python train.py --num_hidden_layers=14 --hidden_size=128 --n_experts=80 --experts_per_token=2 --d_expert=128 --d_shared_expert=0 --hidden_act="squared_relu" --moe_layers=[0, 1, 2, 3, 4, 5, 6, 7, 8, 9, 10, 11, 12, 13] --router_score="softmax" --normalize_top_k=false --routed_scale=6.32 --balance_loss=0.0172 --balance_bias=false --router_bias=true --init_std_router=0.00865 --lr_router=0.00229 --vocab_size=16384 --norm="rmsnorm" --norm_eps=1e-06 --tie_word_embeddings=false --optimizer="soap_variant" --learning_rate=0.00641 --max_grad_norm=0.5 --batch_tokens=[65536, 131072, 262144] --max_seq_len=1024 --train_tokens=588200000 --max_steps=4693 --dataset="wikipedia_en"
Below are experts of layer 2 (counted from 0) of a mixture-of-experts language model. Rows are named router (the router's row for the expert), down (a neuron's output weights, with its number) and show model dimensions 0-127. Each number is 500 + 25 x the weight over its row's rms, rounded and kept within 0 to 999. Numbers have three digits each.
Before each expert's rows: "comes before" lists some tokens at least twice as common just after its tokens as in all text. This comes from a sample of Wikipedia text that the model never trained on. Tokens count by the router's weight.

# expert 60
comes before: " ", " \"", " MF", " DF", " —", " FW"
router:511530491461497527449504511464489525514534467516494477472517540486509496488527471539527534464530464474480467531477484457494472471514512474515487479548486495498510528527530463502551500495530508453487521502562508468478539528496494511449479513488513495489513462502499490501481499468513497468531462482504510516462501499507507452529511493478524519513456496481492465525500542493488503540457
down0:525483515495520510488514503476494543509503497480492470465498476440500521544509507484521480437521487498519528535500492494498460479508537464521490450477550518546499510502478487506510526519504444476554520546475513481486500514457471528514506545473504462526517509478501479505545510552506541466506509492473474510506507461499517486472528504517469470501519454511513517523496537485489495466479
down1:495472504500418522499531530480483494471538460552496502456488514493501465485487489475479472505496526519481483501517503524518470502464519526504502439498510511542535479462495554493478505533499472507507533488533502592513482519518538523537514518501430516518505500510501465492478478504524513496529500520533478514492513511520458503538515517468480509508480509476504519498481506471502511501495

# expert 17
comes before: " the", ":", " a", " his", " an", " her"
router:524512517504476535468515475502469543480531489529468518473490509522526518511526481495539556466510471463469483552488478507527494491459511475510531467522477493501509508510558468525534535523497477480521500496479539482489519524487497528462486523459523456483508476521491514530476505476477517469497475512465538474472529536482490488506519510461510476549488528520510467513507535487532497544473
down0:500488459476522469449483505544533495504494488509498500536504529508478505547533525494484474479497563475475452491519560500502488506531498470513497481520509494483500500505505481496460493551494480525513519457497518498525498480491511494496528490549490476531486525454550557506495516489453511555519484469511553450512513491518502530452493537521531483496515507452505485492502502518491512486501
down1:519489508475515529494499529448514534522512488518515488476518490503466449504540497527505459502485500489500506493525537519479473500507540491457494487505503522550476497445499467500475487491554457507507505407522487485521478513521526477491491476491480495495474469531527486510473491496507477486452494490481539454486521532514456513529506509508518501502506520500495495504528443473543541494546

# expert 46
comes before: " ", " of", "\n", ".\n\n", " –", "===\n\n"
router:509492527533458475511503489478470532486511483534504492458528522485519501459520486529532549483528490491444517534530498501499533485484510524493516477522501488493550483521518480534494555533541480490518542483462511467471510503496514497471476524433531479507515504544489490520484522497487534459509529489477498479507486543448510490493461504471503473513444519520487496516513533459513520506488
down0:493494437471533517493538513536483536495493506538518463538474513483463484522524493483536502518471510455489469488511464488510478507492503500541487501500505511566462512529508538522518534484512458507533490491538475483537524476450495516521497537511530492494509520497515504523495507522484537508495503477507511523441499494433527508441492478524502495509493477460470522551516520489494520503479
down1:518494510483475543499522504442530519515460499550503518466484484507488456506526527511463457499493551462496498501519548504511500503481509471500477498467466484559501494445527515503488540518534488548507528479547485518461470490511527500501532500527451450493443496499492494462486488499502501511509477532498515477510501532531480513523539472522505478501487544488507531523511480499519522503523

# expert 31
comes before: " in", " of", " by", " to", " on", " for"
router:483501528502453508514550531501489525522487511451541492485504503449475562510526481476475491471487504537492454447522538517505527512484488482476470479486526444505517468455509486502491491486534523514461491469476505529488519487506521493480479488526529483528493479522487486507522485512502541503487555531479521513470469498450531494474511485494497502454488513526462502504512513480533511497440
down0:502488426491514485467529501504487523483529491495509485518500533499495472549486471519491504469503500442479491538480496466498493523526526485548501488497506470548509502532477489504491553517513460523509492479571505464502493446459486495496475492494509475486506469482506483493464488503509527514465508485518487531473520482475507471415477489471509451511498480455532503510534496499509498527499
down1:491488545516496540508487508450489531477503495526466489511519515484530453509541487515519480482494510482502520533525529507501510487485507478489514477471497527548495535449515499515475531507511479533491537475531477520468476505458548519491520521542445491503518480501517492458471475492468545506490490547544507508510518520493520528492519542482537508503499532463530495523493485490541513513574

# expert 37
comes before: " of", ",", " in", ".", " and", ".\n\n"
router:496490552504542493497500526500494490516447504457526502482498432479507521516508483504465459513532515557481496445520490478462535539531539496503513487496491471512499478456508478453514486525524543518515488500447494526454518497497539508520478495523529495535479519493503514505523486536476506516491522481508489517495494521477489513482473468511460441481481483513505480483515498483487506430522
down0:462523437492528500478541494477480573499519499522518490485497527479489519543501484492478464460485506419477486473526479508511496495487508495539484510533515501531477476500527491541514525518502434535501529532532500461527513474440507490493499518475511486486541488482500477523513528514508521473475530500482503493447499479452514469476492517503491481501527479487516502537496515487462503489497
down1:499499483498487487477514511437463507506479482488516478507498536478497425532528503497488493473483524490505489500520527499552497497500494464480473470500514498545512521457483544499467509491500511560506529489529481496479453492466521508475534521529458520514446475525523494476506448494475505490479499547501509482494505492505488516490503501505509499499516542441502538520481454490532482478567

# expert 20
comes before: " |", " |\n", " (", " is", " was", " and"
router:538530513521464504472497484491459548502518481532514473464533532508524541505521462526540531464513485449497477548483499501538501476476492493505507462537483492508515503500533499523530537517518451498527555492478510499466526516497496537470471528478521451517513507518486479519463505493506513464496502512469513472505529527468519468481523485466505494529506490519499477506500533454524530550472
down0:509505456498533515496499527461467511453500461554544478483467502484485498489506529487498497485487497464500491478510461483507518499491551491499481498538485500571504501500511490530523461494490468512492505506538507487520493509465514491500505505479504449495480529518511478510499492498529490507507495533448554508506509448499514510419512498502499495565520435500468521549506532517471516497512
down1:517521486502498521499535495442470447510462497515427500508514491479503490515524500484505485466469514489510490527525507530516497483494491445510505447469464509510498497468511487523512494519518517496487508513498514546486478528503521502499526509518461478507523441531503492496483506538436543458453516528461477477487511489504468504538537487491519516500490529494495532485561494521542500505549

# expert 1
comes before: " ", " the", " least", " a", " .", " —"
router:513503524467487508471484503483490538467513450534446522480501517516474535486519459490521530462518490468466492531508527520528489483455524515482496455543488510484539515515520472528526519495516506481521511518492531504466518504473483521474491526473527461534513475544480491488455469483504519475505464500471508469464494533467538464499499518467521521526491524535481499491476529467538515540468
down0:480556446466508516511499483502462534502525493560515486526469560495499517522549497485477488450435498493522477541482448511510487490496508500495522448528498504507457468480541500503508511463504464508540502504556453477462502506479509507489515495503510461530467481495542485490488520502481517481469521492491488465483481473492488512439493508502502504475516499499506502499479506535471495487511
down1:545527450502508489495512482455513522494491498499548489519498528488469435506517574493502492457563531511472500488513509528505500503513514505492496501493583502522486493471461512485482509510530495519477511476513522522513436531487510520524498514520484542502467499477493525537497499482483534506458507531518494454488501497506491483478499528522508481544509500515540527494476464515507553507521

# expert 28
comes before: "201", "0", "200", "202", "199", "1"
router:527519514502465501471502479479461550483519462522491501470530533513522535483530468527541538464522473460470490545498505507529520466476523478509515466537474504489533487501530468533517543507526467499519540500472523478468513519473513510471498531463526463525521490526505479515473497504513514464514497515462523466479508528480517470490506510455525498532479509517496482508508532456524511551471
down0:498516461458495485506494499514468516503538500570515478491521518495493497514483502467507518461432500452511516514491478498535446532481482511510484500519491508540541452491511440489492510502511499533529507503508458474519491509481530483518490509491522475490500471499502491495513466513504509472537497433473498470506485455473516462414498505479478489566499505494498518510524500500489492487487
down1:504526493486487538507532508435502520481524448521516525494484512451488494513525514506497499499496479472501499537450540505508527500494504491480515453507488487487477482434555547496489526501537518514468523496486491517521477454512528506494529495506448497541470480519514499466488477515522507510487518530499439498513500523473496473490487496524508459499504522511510543467505438497563532494488

# expert 33
comes before: "==", "|", "-", "===", "The", "In"
router:484510538460468500500471521467537421469494502514519475563485529473510526492523478532514512479546499500529538474481466459516477493505474488476537474484515529495516493477526517499522517510468477464503489562504481509524491529476513494495470518476513529505499463520468532520461497487490515512488486506498521539488476484485497475525485473551505539479542510527485474493491516554519511501527
down0:512501466462512495492552527494508499480550521531494473517495538499485450558499463495514491471496520480505481498488501490501478485517502485516485521482493516546518499521498497478518506536491508519518516521548460452521502466458488501482489513519533500457509538485532460539502485499504505442448539503502475495491482474502537505460538519439502498537489462479551505525502528489500540482513
down1:510505491529437504503558546436497471505476482507510483482503558462494471540495493510493518470527506525534499497508516500503472502500541488483468446490479502486486479454496497512478504557438556532481518483534500555523499496534539507474522533485467476522479487522500519495521497500509513462494516521505505498485507541514485490505530499516514475517476487501475514509480497500528521535545

# expert 52
comes before: " ", "-", " —;", " –;", " W", " ;"
router:515500506511460499459521467480478558477524464535502494466530541545498524457536471519526539486523466479490483541496499522521498474492505484523518475508463507487529482488541483517530528485512488484513544512477527479483539499473504521468495528493529473503509484526514487521465486504496523453480513496461521454466516520475513471482501495455475522522485483521478486522514522470550530548476
down0:494498495509557496511525500516492515517539466510516491548507519492444491501526484495505477481458507454506509521492469478481473546524461487471461527486513510547475496540505511501509509529553529484463529522523478463516476474466480502502510446482486457469522532513466534522489540523493507457541501525498503542500516476478493498458472515471485499508536486475494511524475529493502499507451
down1:488525518429519503496513511458542539488482460535509478509490532489486495529511505525477444478509509478512469499500526452534480513515491464473528494509506494513488495456484541510479493518529505482496493453545492528496476486491558444488518498514450491520489487501527491459501483516499532512462500507440491536504491516498482507489473489536538477548501473475503513481514502501525499498560

# expert 12
comes before: ",", "–", " |", ")", ")\n", "\n"
router:449508521463509528526493487501470474507549534483448540491506443494508491471480493547533506487490549503501472502526492517527515478534483449470527486508521532491498484527525502499519524530521503464443504505465542470458488496478519499514462462499502468507525518527495527475474469482500469484470527498484482500485489469470529490495449503502485474515485489476487448517501476543528492513484
down0:461492446458490467516527536501471546506508501523515517540505559474500521538476471506514521488486518440479478510546480521519512526543526523486477515501509456512470513534461494513517489505474517519556477504563479473507473469481506504497513498529487519519462525486535524543518489488470500525487526483510524490479532484493528509460493508509466488495521488496513535470459516512501487537504
down1:536492502459465501515466523472483527537487492500490479459533492465515498471508488489507491475505489451525540507498532499522485456487467473490520485489518500509495524483520528497492527502504470569490518453528490501507500456513522541484535501515496471498500489479541502460499533499489480443500481521507501443517508523495500443537504490524530486473508550437507515531484467474532502530514

# expert 13
comes before: "201", "200", "202", "199", "198", "197"
router:528520515502464501472503481478460546484518465523492501467531533512522537483532467525540538464523473460471487549497504507528520468474524479509515467536474503490532488500530470534519544507528466498520538501475523479466514517474511512473498530460524465526522492525507477513469496505513514463512497515465524464478505529480517472490507507459526498532481510517496479507511534456524510550470
down0:496488435490554493505515515490465570488524474500503512509509526514459488532510496482460491433490509469479466497524485498512512496482532473510514487527520461512495484523535490506491506477514435553501506539509476513535526447465457494501502498528541474501530480449511498485511501526491494452482492500482475518463527502480490473460498482461501501499511470523493485516499541494479498471488
down1:494500499505457523506513531437485537473473517506486530503504500491487484545510502537466499473497500463498509508505536500520464481498458493493484468481501514488511491468521487500456486519514478576512539490549530529479492488464554514464471500527472486521455491490498469468482467499493519475480515525496516489525480486519504500533521489526492477511479558438496543529553491513496492523514

# expert 43
comes before: " |", ".", "–", ";", " was", "%"
router:528519514503464500471502479479461549483520461522491502469532531513522536483529468526540537464523474460469491547499505507530519467476524479509515467537473504489533487499529468532517544506526466500520539500474524477469514519474513511470498530462525463526519490526506479515473497504513514463514497515462522465480508527480516469489507509455524498532478509517495482507508532456525510552470
down0:526507499474499503510520499489458514535504499511503470536497521478439497537509481437515523453491495457471484532526498488504483552504550450511470487516536461525472494522512498509474507542516524504506471516515494472512524486450529516477527515505525452489506505503521475464470490504493461507490496463498479524434496487499542482485501500510502507534472464439497514508552485503495514501504
down1:533505490487477530490541505450495487459478495523504496493486505498481441515562528530518490468502545527483520488481553478526480486486509501486484467457508529502500500432537531545480507522526506518498502454483471518506490486453521514487517509501475475529489464518506506486522498493516569481465479529490469491506525486498508513522543525520499509507516507532500522516489449494554523501522

# expert 53
comes before: ".", " |", ":", ")", " of", "\n"
router:522497540492479504473502464526503482510479462490487520489519507479507494479512451512505476494525476480480529482496534520502560495478521467482488468475467435529498515476517487446525512543538481516517519485456512490487538511485524494522487550470526512509484460575519476511472471557512531501475493514486474473498515505474474467486491490506517476519463493537470487488475516486486487480461
down0:494500423503519498501531532469459518497558483498524492506484527517457490543530475497478482473476519442487462485520458520524500509511519488527496503500491519546511505524522491527499528510549443501507495484546522516517532500442457503483513510494506472479494496496506512515494502540509518501500501506485493516442504432437508508455486504490478490508496471494502478508510501485459479474492
down1:497511495489470493489493521447474494485453492528501513505465503475505422506525495520489476475506525475466515514494536468505458466491498450492498483479502515517501511439512485543470499506541488526486522490538508541497426492510544530498505532518481492526459470495480505430463463513507502490470475524484494523481507511498461501490501492512506513499547532480502505515510460497517485530525

# expert 77
comes before: " to", " in", " the", " by", " a", " that"
router:478523492506490495488520487496497510518503492501513556506488555470496497554510455501482505501494476461478487453478512466513489494452484519504478513478495500482522478488441500487481510479467504523489447492500542469482493512486487450456503467575484469517532447507496492502536526458497522528495525536510542491472474489501515506461527455527498501463484519525510483471465502485527521489480
down0:519533459483477530501544519509467505503501501475545487508507531478466449488513494503495532501477498411482444467518501502505507510498510499492472487541552499553482480503518503526516531502510437536486518513500489469507496465454491493523498497511485461514470483528518487534488503496493494471515510494500524521467496505449525495436512525501475477520510490454492511496542514493454486487485
down1:508506522512466523512488480453498521482500493549518494483516542485502426528542486527497473483495514471477489498521545529500514470512479490503489473499500499520521503455512529509485523511551530566509482503535487518496513482513505535509535514491451459475469459508502476433481493519497517488479516552487467466500495516504467485489468527501500507543477545509491509474500488492500500504566

# expert 47
comes before: " and", " is", " he", " the", " which", " but"
router:516451461464536543504469519500518519529560495535504474490512515481487534467504493537520475520506522474496448515493492483520464478508499475477530513532528534489494493475534516462526470501472494471485476531496552518455519509481463520474468512498458474484496551485467484526489478477506519471515510536514496538483471514481490481521481459517466474510491482466457539512487510500518521522507
down0:498512440515516495534537487486508497458524490524521467505457560501543473516523480508532487475524495475497482492491475489479492501452537496524475522484491525526498510495488459513469507505517472509499532495577473470533526516466494459511515544501522441503526479500533492546469502484497515485493516500459521489488464456495521487491511526516452487523528483536491497522470502511462525491494
down1:504523551511458504540446521482505534498486529519540486522491506419454545476471484507485491478479488484498508516518506505503508527491519498527499465495495492514515516454471495549470508462541502515527522485478462486523458505496556479458533526516448512487507497494498502459500493494493484477487491477489510518502485529500444501558494474477500469532519512522537522497533511487504523485513

# expert 39
comes before: " |", " is", "\n", " are", " was", " were"
router:518523522492452490492507470461455509491518490500445510464528546490518543460515470488535512473507464474477494486493518470545523468460515470528500470541475489484494541461536516521529529528528478502498531461501514500539538503506499501533480538464548473511515481507488501511485479507508528482458521535460518481456496530475510478478524509472506515502483516500531504522502522486505536516471
down0:496473444468520488505543495503461552482530493514514455510519506488468506513500487511507486497519512403494465501510469500508485531498514504480508470504523472564471480496525515521482514505475458508533488501560475454481490483468496520512500469495527469482493492499530494480539500522489546495503524502480529507502494459439483485449488520485504470488511508512490474522508502480459520462494
down1:509501520483445508491524533426482523468430484545494508477472524452500459494517492492504481477496514490504501521477515489489474464475507497501485484498505500531506502465519487503476487503496493521495532484551495572470487505490519505446533512484445511500448455506504473470489463520506518488502483534496494531496539515525495485518500504474512527497494541475530513505485446497524494530535

# expert 49
comes before: " the", " ", " a", " addition", " his", " this"
router:527513497516501491470554483533451494504496515524468496453517541494507507496520481486532541487520492472509512529483508535514502476479501490503485474523489518468527538490526483559542532521509481495512551506435510509461505534477497520482509507456506475524494459507511497493478499475496522468518506517453516449473498516497549476482540521480522496537462503502470494504490525463541524531461
down0:479480475474534509497534503496509528449531491498538471511513545446493513532527492510509459465479511454508444499558495496495499506510466504426462506513493491517528488498505506498525567518504463545514486498517478467487483488470497527505515508488478445490485487524507488514518527488526501499501498520495538514502493455482530491449493476459517514522510469453520488499535515487521486496468
down1:487518526452435491472495460468522542473496448496531479466500489463517430496527481494515485489476512484512480525498536502540479486474451467473478443487497476502522518499486507527493506505518500538492564482509495531496487466501514531488496534491494498501466509512512488417486505499507517490469499504503514464520506527517478462485482479452520477511497538481493538500494475483513511500511

# expert 40
comes before: " the", " a", " his", " its", " her", " their"
router:549517504505468544484490526501468533461530480518494511453529536500496498510513482546502546485515487465469491536493509491537519476475519476514501483511469494495529480510526482525523518518527503460482540494468532490464489510507510543504470526495509455495528489511500479469468486516480486461531490494481531471499532513477532474479529503481533488552477522525535455503496524485542522564471
down0:487489454474518497541530473496456520524509486525524463514457512458462542529525513510514529461503472514478467486510507485487505562518520473500483509564478479536478500518522473525521525516501453517504543477512514472484501473449474517490493522536516450484475521510573456520517496505518495519507505488488525550485473474476516522490505519528498501509513481478501512521479521496473481495491
down1:462491518501480500508525498448499553473518466516507531500485505451496486523513502510483475492515553476518515538537538503531475474520484461466483470467505538508489480470537506514493504506513515524511513456546546506506447494502545535502548529523482512492504493517498494444447497493509490532488490553480503511509503516544498515496492518498519567507520522471539501508523488495518533479505

# expert 23
comes before: " |", ",", "\n", " |\n", " (", ")"
router:480496509509438493505493496455465507536517475476483525479549500454526548518498465539531473474507491458482500506526499474516546510473470477498512503478476466490510500482474439455525514491558491492539515487476489515494529520502535505502440498517555487521500480538513494487474480525463500487489515514480518486539455502474521480504517483471513526486476521518491483509504516485501464489454
down0:514499458481537500488489541506478519509523488538501487511496505441489526543491517493491484468481517442466443530528497475517496497486481502514455480497514491542487485505528510511496522541520483531550503501535512458528522488463492521476492518505507427485489497519536516536516514532471510492487489493480498511470490488475523521413510461500505452489500490477487501550503501468501514499476
down1:538504484471482518510511509442492553482474523499506495478485502503535503523503514505486483477493525488488557502500518514498486447490503463435505468459490503486502502472512533493459495516519474540479522481544483559457475466501513489496507522461475448494472504510467485471500473498490529490464476520481498492491522551515470520510511500503517493493501555452515502513461443494542526499494

# expert 56
comes before: "0", "5", "6", "7", "4", "3"
router:535508510466451501469517480494471552471491529534514527461523533515523531459513487513512519451522495480477486530476514522517512468495512469519503480521480505491519493519508484529506519494509457479511518514482518484463521545484518493496495546457537446528510492535505464528470504522485514473500504467464502467452497551492525447475518488454523519516487509541496476493495538480504524520484
down0:476532468508504521485533519498522521481498471513469488511473495480516506578490494496494488534475451464486474490554484496526531543482513504491433499513493508535491476506529494528487518485522480501523518457537482462521510447454489509523527494520549484465484493497473485510505488462486513496465503508499489531508529434481500493434515495501479489482521507477477500534541499500502462516495
down1:518494511485472525475497501427486495507503485523508504503496544480491484496515513506499491478496531505492484521481549500536501479471534474477468466492497479503516502449503471530466523509521483536467517472563499547493465507475518508495532556521484521504449497500498512475476461510488518487508500576485494470514500522526497507506521485488494522477515553476498560514468481503542531489548

# expert 64
comes before: " |", ",", "–", "\n", ")\n", ":"
router:527520515504463500471502480479460545484518463521493500468532531511522537484529466526540537463522474460469489546498505507528519467476524477510514466538474503489533488501530469533517543506526466499520537500472524478466513518474512512470500530463525465526521490526504478514471497506512514462513497515463523464479506528480516468491507509455525498532479509518495482507509533458526511552469
down0:493519447494535483450551542488471509474502503520513499547490509464485491537516520524509478466478517476531468527526491486515480518500508461508490504497516527546481500513511512534509508522564466545470490530533508463531502465465530518515505523489502432512513513456506499502499480507500469469497493477526460551478489470483477502427531530519513495501514498499502505526494502496479484503477
down1:501514515430469525487477527474500530481501486510518486441488541482499448510499530508507500479454542490503519470515477497512497447467503483485503481504495458508507530426510529506528512504536481527485490479508499504498452487517513501471517504515431501536494465505512482488450478511499529508481506493490502525506513499523484513544514526485522474484478514496543535524570466510515482507523

# expert 68
comes before: " of", "ed", "ing", " for", ".", " in"
router:497494483480457516484515485464502494526489514472533495488539527465511493467527455486511497479538492504506498450486515485536545493457505504513465476527480451515535510482483481480537510520534490499533496498481519515528537551466507477528490503484528461523511519538492477473481519505491493508483534545487503519452488488432533494492504506465539558509469508534527475515500524494493463507465
down0:501489446466535495515545507503502548494516478514521491482473510505493560538510505503509459504492493482487452489522516493507515534509498498512484501499514479539448491492532528498526526502513433526501504511558475445523511465497504526528496502499517467501517486502525476564495537519473508457472530501500501491442507471435489482464522486516483465508497459492503502505490520506480485475476
down1:532523487475422512459523510443530525465471498509509522478490523468541444508528478525484492461513508494487501520524492499530499468433498494483504448478493472528517539480530515514471503514497515546464526490533463527497473484497516513515513502476450497502469486508510486477480473505504505488470497537499521498518490507553502499507495494491496528499496561441503523502499471500517511521528

# expert 57
comes before: " |", ",", ".", "–", "th", ":"
router:527519516503463502472502479480462547484519463521492499469532532512521537482531468527539537465521474461470488547497504507528520466476523478510514467537474504489532488501532470534518542507526465497521538501472523478467514519473512511471499530462525463524520491527506478514471496504511513464514496516461523465478506529479517470492506509457524498532478510518496481508509533457524512553471
down0:485470475516470506484481492519449511493540487503495464544475523514489534547520500506528490520481495481502475501515509508519502501499486452532450507523502483533495497497503508508530524498520445513495520500577477470528493483468517510490495438512505448476473513480509465556506518491530517478515491452507531510500508436487489502447475513503499504505448468461500519520490504494501471523460
down1:492480538499503534492479485479499520489502492542481520480497507463541489533526522499483466477505534533453496517505551480523499511519514475519465495467503488524472476444518508551499526524518509535480550494547491546496503478506550504479509506504478485529470472498527493481478470469498520440463481491469533499512501503510467456486502471477504494533502522519514510508505477473559500504560

# expert 51
comes before: " |", ",", ".", "–", ")", "th"
router:527519515503464502473503479479460548483519463522491501470532531513522537482530468525540538464522474460469489548498505507529520467476523478510515467537474503489533487500530470533517543507527465498520538501473523478468514518473513511471498530462524463525521491527506479514470498505513513464512496515464523464479506528480516470490507509457525499532479509517496481508509533455525512552470
down0:505479509497476505471518547486467528498516475451502488517470495473451516521538506506497487436493498443485457540509531535514509510503483492531445483534516496538485493519526527488508542502497492504467500503533497487522497478508505512490498440488502500469496506465499531489492529517506531483483511474500468505488521511459518509419532500514524464546512512481489514563476496495455487511509
down1:458519530494494484504491513469497536505516479497510526494484503455503445501547503513494452469516498527501485514481529500518495500457499505462488487491501505540512508435527475495448480496553443540506538493509477566491493506491508449493524494449495487528458479505491506461471497530517488513500506528491452492477511475529479490500523507478491544529521559481475518520479483484508513505499

# expert 79
comes before: "1", "200", "201", "2", "3", "199"
router:486439509488467515517477549516501512458466511524490512503459528535506512530504497495524525532490529527557474441510482514463462481480470496498476517527525475495480474522509482513469526472466501498455488506493522483479509516495478521562536474474479528464483530507476510513508483522488523515509466506507484485525482456509527562505513497510514527484545484492507473540517488555480494513480
down0:460568501492524488541531459522522546491531488528515431499523552499454504509524491510464495482453508446513481498487491508522462474506496478524510524510539475531523499484528502509448513488499484531471475507553522491479512476489478516481480473537516449512499496480516555494477526507520475451486482466464505508478511512479481494469479520481488496507511482538515508498498499497472490489503
down1:500497537500461464508500490486465499499474478515504495474487492480507478513545477507530498501507501515479522540584521504512477470512516514475484488460517554497506489445506502506506528553524521540448481527529482505514444491484527509463492485508484497495493450559488463511482511481446505485511483521509519491487496517527500499571512510490525494497507517463521464491471480523534499527524

# expert 45
comes before: ",", " (", "'s", " Mc", "\n", " B"
router:489517530540496510526501499530529493547515477506464539487534476483503492500503493472514474539525510479501551507496505485495521487500541520499534520513483468506542526528513522509501467526538490525525541489524526486507553490517513541570507512510527495525550464516550540514469461551468477469486477486484463549484489522488476531495539512491465484509474494504497513528522529493497498498498
down0:523510416510533488499517530489466514491556476500467477512500522494449498555531479495514471481493517478486467489521500484489499521482510481462489516489504489530498498499518519509496538503498461573549520482563498460523514494469501509509497492506528475457492527500499502524509495515514524441520521501495512505487471467488501484447506511491482480511492478462527510578518507512472502504501
down1:512528500450484524513489485421502476474481462513513503500474519486522456541511492509482473494467520471477469498502529483529523506479512514496490486487509487528502481437480507495478550515534517526484527482501489514478473492501547512433489526503434514511461501521534478452465456502511511475489470529510484468488498495527493492509519496513505495484487557461504500493483474498542489475538

# expert 4
comes before: "|", "-", "|---|---|---|\n", "|---|---|---|---|---|---|\n", "|---|---|---|---|\n", "|---|---|\n"
router:522519531472508505462483518482497525506526488488512506493496556508486519485504516518537542479514459475534524545468450508503484494517469492485514492488512540493532447526510487519496517528470478479501504480508498485482504533510526541455495513464492507515522511492535521524488494504501535469475484507473548478540489538472557451558484504540512518548499504536483455516466532487493518481500
down0:526467437501496516477566528552519557491533480513490467496514512467467497544514517519526500456507510483516476471510494500534479480501484521542531490510520489509501485532531504526498489483505453513514486494545464456479512478448503498486497505515523481463512501485528483486513473463518493495522477528509500519498477468474539504467496532448535472521518466518535510517543514488488474507526
down1:496526499505427513495498492461505481467478486506520486471486520479456475474530477504530485486501519493500476513514500482535508469510489457517475500533478512486471474468499505530507515527521541577469504460528503510510452509484556502506536506472492501506469469472491465460497483494517524492486523518497497497500484511516488517556523534516482484517545496491503471459503419474537496496513

# expert 24
comes before: " ", " \"", " —", " Yes", " MF", " DF"
router:525507517508473531462502485473485536501527484524506475465510512499515534453526488521525522462550470481464486529494505515525491478476533478520469456533489507473533487540536494548514532538538490492506534490493519466468519503484485528463502536463513465505514474524503473531463483513503514460527473492471516489467495535494506476497473511463537483534472499490476477503495530461533487545486
down0:502449422549514514501560488517462453509525498519508553491545525502483497525526492498524479466503527495499478512500531513502508505511487513516468506492487473492495508501542558518515506495555496521516446493553524485555519507466501509488482519478499518472481506505481535498522511503500468480528462499477504500495505457535502482431487514507482490489529501489479513552492493500530485500519
down1:515497519484471492492515528478492511441464477524510506503498555479498515534508435483488441499474505495475497497539527542519495488481444510494477476514505463534499520449505483501476527522495455554501559505533506497517498519535540486520518503467479503458490485468550476506510473513500494509477536478495495515518502515546496505530495441479481467537498517487534507504526478499503491518502

# expert 67
comes before: " the", " be", " a", " have", " make", " take"
router:527512524489476514473511496497463518460525473517496505488536536499508516510511449517533529455521470470478498532484508506518487456479533519493503493554479487499502505488491496554516520492488492460529532494463527490468544539474497500470508508478545478488522497493513486514459510505515521485510512511456508450475525530506516466479525532465495476543465501505478436497509520474511545540459
down0:506496449499522461496529480470443546531475531460502526507533507498501507538504499513531504494525506447484491528516510490517477501459453483537470502522552494553540522485520466472497485516535497526491489471530480546500448503473487516453516489484480476523502485502533518485511490504515504499486456485534506475474501503468521496481522496477545458500468507489500523509518551493480464493476
down1:487527478497476503518524504455475480511553510487502487506503492491473496471497489504492557477525497482527510458508491533563511493462522474522435476507502492513484491481510495471456485481512540580509503486520521501491502500500486499458501508497469494493460480545502522475454526538507487459457487510471517495505465502531493511506532509544512484514502527510486527497452456525519508520554

# expert 74
comes before: "==", "=", "===", "The", "In", "See"
router:541525524505469492482485499484471520462520488519493489482529545498521529481517459549553524454534481466469506530465519513517523454458518465489503470546483513475514486501528494544513551525507475488517543489471516490496494530484542525494489532460493470522480477526498487513459507527502526484523503488455523474479500518485520490482510486471519488514506507511493464506495529451537521543489
down0:491459466498518476481497515544460520515519491499502495505479515477488485532525478502478508491514502480496484554516471477494507498447490498532517507555514476552487486518500505510521514475550489511511523491550493466511461478488505538520472555504514466475503534522482518544508554500461472496498507498509502501447549458471543492451477518506462512468511480494534519515500539497489536481520
down1:514503491460500508497545497430444494483514498531493495477472511500510473496503511500464519479509527496484505521522497501541510488467541494497480474499522500496495494424503514508480468518539496514496476464518498497553488486491504535494500489493464511491463491526491493488482483554520489521444501531478528497516510505554461482510479509512513515487504561460509567467474450464525491523506

# expert 78
comes before: " the", " ", " a", " his", " her", " its"
router:530533494512470535455496525482468534469509487520517531469508535475521498486528470499546521457521466458467450536483518507545487481492505489495505461497508533497529472482503493480519548487518493471544533487488494487459530504479493516486475493475538482501530467526508492503493484534508542462470504531496546465461504504496529507518525524478514525539478490498504499473524514469529509554476
down0:489499487487464479484517492524461531526542494508501479510505492505437514549491473514524498475437558500484517528530493487490498541472519502500494468537489466503511479500519526532495517500539483540500507513535522457514496440465465499507503538515507492450491517497510511497500493511495508468497496482513492484450488505455511480426513469522493460482470474478504511526510538516495458522463
down1:544508500498493501498520457497497522525491534523468499497437488479546431490529456550502486499512557511481518498476517515546487476467507487489500483459486537511485486459495518480488544489537545512489493468499453513500531514479472484481539492493505503517518484525503455505489485532490505495515529552496528543501520528544485499526507510466491477517528510522496490463460462490482506511522